config.yaml
n_layer: 10
d_model: 512
n_experts: 12
experts_per_token: 2
d_expert: 480
d_shared_expert: 0
activation: "gelu"
moe_layers: [0, 2, 4, 6, 8]
router_score: "sigmoid"
normalize_top_k: true
routed_scale: 1.5
balance_loss: 0.000279
balance_bias: true
init_std_router: 0.014
lr_router: 0.00158
n_head: 8
n_kv_head: 8
head_dim: 64
vocab_size: 8192
norm: "layernorm"
norm_place: "pre"
norm_eps: 1e-05
positions: "learned"
qk_norm: false
attn_scale: 0.125
tie_embeddings: true
parallel_block: false
init: "normal"
init_std_qkv: 0.0141
init_std_o: 0.0141
init_std_up: 0.0141
init_std_down: 0.0141
optimizer: "adam_variant"
lr: 0.000563
beta1: 0.95
beta2: 0.99
weight_decay: 0.3
lr_head: 0.00795
warmup_steps: 518
schedule: "wsd"
decay_fraction: 0.883
decay_shape: "cos"
final_lr_fraction: 0.0
batch_tokens: 262144
seq_len: 1024
doc_mask: true
train_tokens: 1362000000
steps: 5196
dataset: "wikipedia_en"
Below are experts of layer 4 (counted from 0) of a mixture-of-experts language model. Rows are named up (a neuron's input weights, with its number) and show model dimensions 384-511. Each number is 200 + 30 x the weight over its row's rms, rounded and kept within 0 to 999.
Before each expert's rows: "mostly gets" lists some tokens that are sent to it at least half of the time. This comes from a sample of Wikipedia text that the model never trained on.

# expert 3
mostly gets: " in", "\"", " from", " In", " to", "In"
up3,240,221,149,142,169,167,146,161,237,224,216,225,201,177,184,182,213,230,212,206,249,171,207,201,177,163,240,225,232,138,242,186,205,207,224,140,221,150,209,191,218,192,164,207,167,208,175,211,235,208,148,187,201,222,210,161,161,216,169,195,200,241,196,165,212,153,251,196,265,187,203,164,154,185,176,185,175,204,188,263,231,197,171,169,173,212,237,240,183,176,208,221,225,199,206,168,196,146,180,215,137,263,190,207,207,160,246,180,234,163,180,164,161,155,188,216,229,203,162,190,200,173,180,191,191,183,220,169
up4,227,204,212,188,203,223,160,188,202,242,169,223,177,255,219,243,171,205,234,196,181,180,186,151,206,207,204,246,215,147,158,168,225,224,185,120,243,206,163,182,184,123,207,216,210,222,221,217,202,187,225,183,213,211,210,161,188,260,240,195,224,237,204,206,196,238,180,224,161,216,255,203,198,236,187,282,186,198,181,206,188,174,203,231,172,214,262,237,266,226,193,165,135,181,201,205,174,207,191,165,220,160,228,236,247,188,191,207,174,224,179,204,271,149,190,200,233,193,130,206,178,223,181,186,218,189,187,158

# expert 7
mostly gets: " the", "=", " a", " The", "The", " ="
up7,154,182,151,224,195,188,162,176,201,168,185,131,150,165,207,198,245,208,185,184,200,247,179,224,185,150,205,250,204,201,142,202,219,180,163,199,194,194,206,211,255,204,183,230,237,168,214,214,230,163,213,214,225,168,198,199,153,188,219,185,215,184,178,178,165,230,211,195,182,221,171,139,230,191,197,163,253,186,214,205,217,210,227,177,174,178,191,189,150,182,219,200,180,224,217,175,253,172,190,208,217,178,220,191,219,183,238,199,228,209,157,261,224,180,175,190,186,247,185,167,223,197,210,192,222,202,235,182
up8,137,207,208,197,157,204,153,177,171,177,188,232,215,174,220,227,206,167,133,162,214,211,152,236,218,164,169,173,152,142,186,177,216,205,236,177,206,211,138,181,208,164,231,225,188,270,250,196,164,122,237,185,188,240,210,197,148,216,208,171,241,154,165,197,241,199,165,155,209,125,187,232,201,246,191,246,202,177,231,190,207,230,229,250,198,206,188,187,208,215,235,215,206,219,195,265,219,148,215,165,195,197,235,138,230,210,246,202,213,209,189,176,229,211,202,212,179,270,239,123,168,181,200,174,154,168,213,244

# expert 9
mostly gets: " as", " and", ":", " by", " or", " but"
up7,189,182,165,204,208,197,202,146,197,245,204,170,256,136,188,98,198,225,146,238,237,190,179,211,202,178,197,233,209,166,157,219,212,187,173,184,226,211,171,215,224,194,229,242,217,205,157,194,254,150,188,228,131,136,195,151,213,151,237,179,153,194,227,200,205,208,171,199,243,190,213,181,162,196,219,265,218,152,158,205,210,192,249,195,203,235,179,146,193,180,218,211,210,213,204,198,211,232,174,214,158,200,184,191,213,153,234,218,212,214,256,169,148,182,206,163,190,250,180,156,197,247,231,214,189,190,226,156
up8,184,184,217,192,199,158,205,192,191,187,228,247,195,241,215,209,193,206,220,149,193,128,261,180,257,260,177,183,197,223,217,183,297,201,194,189,128,194,200,236,143,203,194,161,202,211,225,210,198,203,200,199,251,159,234,213,235,235,204,185,280,197,207,218,175,236,170,209,176,255,198,195,150,248,202,259,208,231,172,225,208,232,218,191,202,186,166,146,238,195,189,210,238,178,175,172,226,202,189,155,205,171,194,181,212,130,174,207,214,226,210,195,202,199,203,212,150,278,180,189,179,176,161,184,178,195,178,189